{
  "n_layer": 20,
  "d_model": 448,
  "n_experts": 80,
  "experts_per_token": 8,
  "d_expert": 96,
  "d_shared_expert": 128,
  "activation": "squared_relu",
  "moe_layers": [2, 3, 4, 5, 6, 7, 8, 9, 10, 11, 12, 13, 14, 15, 16, 17, 18, 19],
  "n_empty_slots": 20,
  "router_score": "softmax",
  "normalize_top_k": true,
  "routed_scale": 2.5,
  "balance_loss": 0.0144,
  "balance_bias": false,
  "router_noise": 0.05,
  "init_std_router": 0.00822,
  "lr_router": 0.00043,
  "vocab_size": 16384,
  "norm": "rmsnorm",
  "norm_eps": 1e-06,
  "tie_embeddings": true,
  "optimizer": "muon_variant",
  "lr": 0.00169,
  "beta1": 0.9,
  "batch_tokens": [32768, 65536, 131072],
  "seq_len": 768,
  "train_tokens": 634700000,
  "steps": 10257,
  "dataset": "wikipedia_en"
}
Below are experts of layer 6 (counted from 0) of a mixture-of-experts language model. Rows are named router (the router's row for the expert), up (a neuron's input weights, with its number), down (a neuron's output weights, with its number) and show model dimensions 0-111. Each number is 128 + 24 x the weight over its row's rms, rounded and kept within 0 to 255. Numbers have three digits each.
After each expert's rows: "mostly gets" lists some tokens that are sent to it at least half of the time; "comes before" lists some tokens at least twice as common just after its tokens as in all text. This comes from a sample of Wikipedia text that the model never trained on. Tokens count by the router's weight.

# expert 64
router:135143104137130115078149174142131132131133157110136133108115127076099139103084105180123133087108126080135154138119126115086089170150128098125116135148105172121149134135111074133114133105050091176136121119154090131147140118158120154122113085134103165122101145118129131148135073161158129112116130129088141149171098138109117087153159113179
up0:155127171138099088118126145129109093120175081121111132112124127161133165119130130167140124167117096102170138172106058110144118155099145156146142130136124110096120135087173106110111143138114166113111132151143094109142125112133110175173112122145164114181101172110145145102158118142139111099133096151088135126100143113156141157147108109173
down0:112128150094140112159138196150142144141121133143118138140113136131127160110121116157127120151132091127128120128094145109113123152120146110145116153160122100147114182105116154075124132118097164131077143146148132115145095132136109182151133122150146107111127133146136126148119129191147084088122149095147102121107160135153093102159122107153
mostly gets: "of ", "for ", "In ", "For ", "in ", "also"
comes before: "the ", "a ", "his ", "their ", "this ", "its "

# expert 77
router:109156165144107126094088116139113130147128075162139146150117160109157118168120159142155150129149104144133115099149106142116089091111104123137143099167144130136107091109150140112168122124108168125138131166128150151129135074101122126185180210182078114142105166129174130143144110091122139169093105135080124139104151070121152133162132136131
up0:152133117093147135166130135098091132109083065131077110104130132151085124138158138137131114117138125092097085099138139138104113157131142153133130151097095098152095129146133109128089134138106142098119127121096093157141144109112124115099111109170151127145123091094124152089120114084147147140140082136153163104113139145113146176119118144124
down0:102133119135119157136088163130139116103134117150172132137146127128136114110124114107134126110125112159116106137110141150112116112104156157139109162132117133126106110175118134127156078085188135112111117132118145121122115105145101118090149085133097133132128097148141132152132110118109152127167104075121065130091147174110116164089132143133
mostly gets: "ers", "ed", "also", "ated", "ley", "information"
comes before: ", ", ". ", "\n", ": ", ".", "\n\n"

# expert 72
router:076090093116135145138109151126134083119121107091102115168126146100122183123135126108175144153173118134108088141121146093180111135130130117123164123119145133121107191108166152130103090136111111123144130130183109105123120151089096164130111102171153114111160097112136131143133143115133103115123084115128161103087115149172124135115096156146
up0:080142138094108152128119175107109108100144123127101072130123150086101095112126089134165127123108127144122143151100150166129101118141114146124174121126117128124139152125138164124146105121120104129119117144100113139136121144104129083119121123166146157157156088122107107107095177172105068123151107108135173091120108124135107136152131123099
down0:162103134198123111146158093127140145149108137088116109107114106156102134109114118138154149144136180133104172106097132167116172097120171194095088097134131119117132116114095125137103104123168125107098092108134160075109117101135122134120138122116169138089114118145121134144122124138126098168127112093124154148136124113145122129147148102145
mostly gets: "Cup ", "League ", "Army ", "Championship ", "ov ", "Airport "
comes before: "(", "| ", "and ", "in ", "was ", "is "

# expert 73
router:109158167150103120082108126139124131157111116156131116117108114146157127135110067140130124178166121121118139129116116129130107126124115116118129107145108092108181141139127146113121143134123148103079157125132112137112111102120117058101171147122117170152146137120162131080128116152123140144143103097102131127126113113099141099138130116150
up0:147137136134138147090113113146126139119127135134141126146128151144132142131118128131127137137149163126107156113143162116119156109129119089155160070177117118098144154090154143144126146146139144166086129146089125145098176158098074086096119141130108137127142156168117076148119113149152120100160157108125092122165087111141096143163137142160
down0:139103095128144150119139119122145121158131097105136134129152129136110162151086139110136125124105144145147112149158132132133140131102102109137115140127066157158117117101139122130124148124136155128136152102126161128126092157090126143120123082085107136124148116119132117166163086123076111115095157083130153135102097089139136159153148189176
mostly gets: "cin", "ery", "ier", "er", "rat", "States"
comes before: ", ", ". ", "s ", ".", "'", "\" "

# expert 17
router:149101098139163106146126092128150127079134084176159145107147150148119161129126111160131130079155123124106061105126119179120152152119178101130142079144160083127108130149090166151131116123108112149118151146126120077121095118123122165116116116179145113118157106120120124075145144125110160141140124178133142116139089071111116132108090122133
up0:101105114130141143140118145153165149104179130151174159156131129147125096123128099100099088099160139129111135116147164118133137123166138140199119100144201137141135118137148112100103087139128124140128121113139108107116092127128107139134127121143116112135160162149119122112101159097099145119144113130124142138161129103138098138104145130110
down0:155124121146133124108111139167116108116118109131161126137119118140124127141114131136084165132093151160082149158125178119091100159133126117126146156156158128143150150143128125104142123149140120134172104150165080101107098180098084147142148150110083097157127184121110103091100149111083159119169116117124104158168138131116143147119133147114
mostly gets: "201", "200", "199", "198", "196", "197"
comes before: "| ", "–", "0", ", ", "5", "6"

# expert 12
router:076093108099143146101092181115146106129152120109090134124115138088073150150096131098141125156118122151117082147118174092177148099148100145151183150137151150133099167122142174111114136159188136145130161134153120147090157157111099133125125131102160127127175137105162138138161115147111111119119116136120133155109133128143154127153147180166
up0:132128182115138145160133131078131100105147206159139112128140112153133114109113148147142145124139143155119138151101084130163114097137119133164106136132092117152127192124087069098118150126158145103146163122146091155146130110131110116116147102167082167086091107138177128118155112098135100145122105131150156135167122107091122133114134122137
down0:117139117082131149124129144113120166147153112108116125144154146133132127153098118112157133133111119123129118135134080123074147099126126114147145136117148148126143175108140162129112118131131102155180135110129106162125155141101122062156159115155143128118132161136089083107135127139122156154138143146193117127120168129106154142151127188134
mostly gets: "Airport ", "University", "ov ", "Championships ", "School ", "Island"
comes before: "(", "| ", "and ", "in ", "=", "|"

# expert 45
router:146126138123149164130164149133134114104134121131140126121116115079094165135116117157137157108103143161134173096158138076103132136127147136135092068139155139137110145082117123129173169125155120130129152158109096168133136140153107075104126140113122122141141147150088104105140146105139140117090117133161127124120092143092103131147106094126
up0:110136158143117169141139121165111125111139139153155132082112158098144159102190173083126117159113109125105151104132116159155037188117142112142108110150122151112104127109125107120155139131130123104130090106121078116133149138106142156196104133149093172148082119136126169124124123139122129146130117088140154107096109155138165168126110144123
down0:106102142172151145090118106157137110149140122147165157143130136154119120137088121117167134091152142124088109099140140146106140090153129115094092102104102134120141157105111142129163101133108122115143143099142117144111136113165148104118131163164087120187128124128139145136125156182125155127092109137127169135123149152121128146151139147138
mostly gets: "In ", "during ", "in ", "under ", "within ", "During "
comes before: "the ", "a ", "201", "200", "his ", "199"

# expert 18
router:138130172132169082135139092135115130096136104103154113090101092138179147097180142158109091114157109071149126137096102093093154118120148136092152163196107127145130127149113142139172150109123104125167131125128149106098107118144141121114163165126109092126130126125172154104138148094132120120137119134109145180126139107122135155139151118150
up0:152174131158135108144143149106087120099098104106120130105163128129156106110120128146129117127106107129130133145115173141148111104138126107089158085119116165123144138149158168120159157133153116119109103138145142115166175136092090140144128120129169167133169096106123082121106123115138106118139111111124091167140142152132096121137119130101
down0:148135157082128110154115096096156118144118096120136124151134133099114137105155128169089093136139086147106129095106103100117186143137122127125165148113121123147171089158106150131156156111145108125132117107118124082139136100143148150193158138139139155118141086109153138147146168110127139124090111163130131117114173153132140129109127093115
mostly gets: "=== ", "== ", ".\" ", "\". ", "\n\n", "although "
comes before: "The ", "In ", "He ", "==", "\n\n", "- "

# expert 70
router:152120130089086150115140135134122134135122129143152118162123096125090186132117126119159133132101149105122124099149121084126162168115134096143152105109177124149128131072102109172138106196105145115104092153130091168130116140120113083123128114095112093134121159136088097152149120102176119103123117122153135097093132169102080160108156122121
up0:078145123098137120102136144118102112111156132102135112090129167133168140114151138111134137121134144138116120160177109108129128119101088117129131108162161125096149113149151159159115130136074130087136123118148120143104104113106118142155127119130142141146094145101110104092164139165143124190111122127163111119107143139150141123097162093139
down0:136134114113119144126120136141112080131083153109122142115183127124138102114104095122137162145133146133095114124151077126060123133090132131157141122187135102113128141114120114157124082104148122128113125132143121115134139142139152112140140157141108143108110119120150122131197167120168094121115090134110146101099114108113146126102140144109
mostly gets: "In ", "during ", "at ", "At ", "under ", "On "
comes before: "the ", "a ", "201", "200", "least ", "his "

# expert 76
router:144104144112126104104138150152117110102115133152189134121125112102104142149157149150086121102139122120144099125106112166149138100141126101130134177173150121152109126121099108096135130148143107154140107142137100103148112139132156119130147116118120120137179106174103137146169147121096127125150117176124133143128141126072126100126180168149
up0:129116114144108146142162177087104083118141132137131113123134141141095103097128180138178139157092131131121167148074123124134120145106103159140156153128134123146129096142166109153155124105144173108122087128116105124134157162150125128112106155157127124165120134109122099104120142132151135130140135171124147116167137134110142148091158133117
down0:123152128114150132142138106112142163114101170141044101124078148166135099127150135109138156118099117129145125165162122103108129140127116104129126142162154146137099107113090113116136108126096147162131112129165058137127130174103147120176161164121187160149133147116094141110110095142143153121175121134141125140115124126107140150143096176117
mostly gets: "). ", ". ", "\". ", ".\" ", "? ", "After "
comes before: "The ", "In ", "He ", "\n\n", "It ", "=="

# expert 14
router:115107097137146096110101175139103142135177125136148146097153123152151102121119122153144129122129161123123116104118150075087077139175117127110103130146108123139158146113104100159146126121109125168138101098154123164112130126148139095129109140142087127174112167138098117160128128143159186134121136112093132131120151137122117150182112105143
up0:124113158136134160152114145125112133137138120141133132141142143116151102119126093153129080168121120147143110170127115106139098126130119139131084146126134112116153137106145115139128086118110109138147115172131140138088127116069113133117098095102126133153142144110128141125136163175118049167122141127106129138144119112121165173142098074100
down0:140157150121108152126146137175120136146125152126113143117129134113145130066104121144109094133129115151142152151143130113137127136114127138062112129088098129134118153116096092131152092081106106143099112096095131143096137109148139087126087106076116102143178142095149100103098097171119098164129133132137136123086140110142124118146123139110
mostly gets: "with ", "under ", "For ", "As ", "With ", "There "
comes before: "the ", "a ", " ", "his ", "their ", "0 "

# expert 49
router:140129142135114098140088164115097162074131074172150148083167116134117165147110131155133173133141112113070133099108123160125109179100124168098169127124151117138121120115103144157128154113116118128100146161106169108098104151131162141136101132128168125111161124114094123155079126137106187127138097124146144142181125151089159106088082137105
up0:109130119128095103196082156148125152100128147102144127166117125130078170109091119131106113136126138133152130161103145130104112098129100150108107118160147116128113129165128165134162118143180115127150125123140119132123190145102111151141145130109173083146155096142128115108117129160126112164159099100135159130161144088127134099194120148143
down0:128094106148170074084114121153095157151112099090121101119111161106108168114116122126161106130127128110134099158097136132140160134109144093122089143089162133115092102142151124168139108128146144153174106152137161089136128131125124157165108140128103105127126101149081143146118116118162122084126124186116132182154095087116149109123128136142
mostly gets: "201", "200", "202", "199", "198", "196"
comes before: "6", "5", "8", "2", "4", "0"

# expert 11
router:112157138115106128151121176089111105142142121099103124143115128156120166114136155129181146171101115097098189115144154118101142141164114153108158098147083118135086165129137084087140091096114114115137110123137158091127136132088140116119111140152101155105121125158181150152147106110128110103160143115112140102161135126129141144080126152117
up0:119097106092138070187108116108088140102163131184164092089069149122190138114149139109142168110144113163142120156138110111136129122102122096125126146132125086124112128118161152135166111129148121140132108142095099143158090076131134146111116095060103135107127153170133132148143119140097158143157165120138125135137093113108115103101149134149
down0:158133137135099151145116129153122148088169141134119120136096103119138097107135133118156107129112108116187162137106108150210120098078093137115108113070134097119162095135203154119117148146121102118112088109126082092113179130142149124135116079092120130095145132169137125165108117144111164105088133137093165127127099134161165116107157132104
mostly gets: "000 ", "8 ", "9 ", "7 ", "three ", "4 "
comes before: "| ", "- ", "\n", "|", "–", "; "

# expert 27
router:077056105146173111095124111141089168098115081173142116149099144112138118107085129091115132145109131183126077124116115145104141105151109136169135167135103110163071143154142174146127117138131123119108143165159138091111156117137144134133114101077123139155094117200139124151104130101147130122132113138135124163157107136120140133135136151145
up0:137143155078090182103142112148115101145140135105132111122105149111137155177144165163092149104119139142130125123128120103144135142069140181131122124123143161071151135106103138125151086180117124116140160118151126137145175141141117110108170095142149140140110106128108103123156141136149144140126133114141165122112097100156124094113133140073
down0:141148118113140118173120150115116163140159100140180098156086093158120126141105128121126167103139123117121137143120122115145054096124089098147145132164099157143182093152107089131110178131145105143142162100121149119108150137172104090086131156132099105078156105073098145101114132081185122129148120138127133151102114147109144080130105107127
mostly gets: "details", ").", "|", ".", ")", "executive "
comes before: "\n", "\n\n", "s ", "S", "/ ", "8"

# expert 53
router:128138145144120125124118117101103123117170119143128130155146136115184180131114090110143133140156129119129160113113072082117138100147151114131115116149149115130114107104112166123112113138087143146083078172166164091150092133101133140190183131136106110099120114099155120168107144125156146130122126133118125124141136100087149118131149123091
up0:133114155107126124132149124112159111110180136135145148114148129091124138063098081117114117116117181108130136112128067143148147106127109110134116163132183125117109089151107132130133115099123139144114122168079125070150093140083101086108130145107111134166150135154127142172147153176144112134101106171132126160116154134077102127137113171106
down0:091115194113106139103105161139083109109077093155131146133143134112149147098109158093137141162146131175073157079099114109106168112124153135111147131160137128114095122115124092112144087120120138099121130126169132132136121099161124125117137166132134150153133128142115135115114105099102121165140116106141141150168119129101115172134162134131
mostly gets: ").", ".\"", "\".", ".", "system", "="
comes before: "\n\n", "s ", "\n", "= ", "==", "==="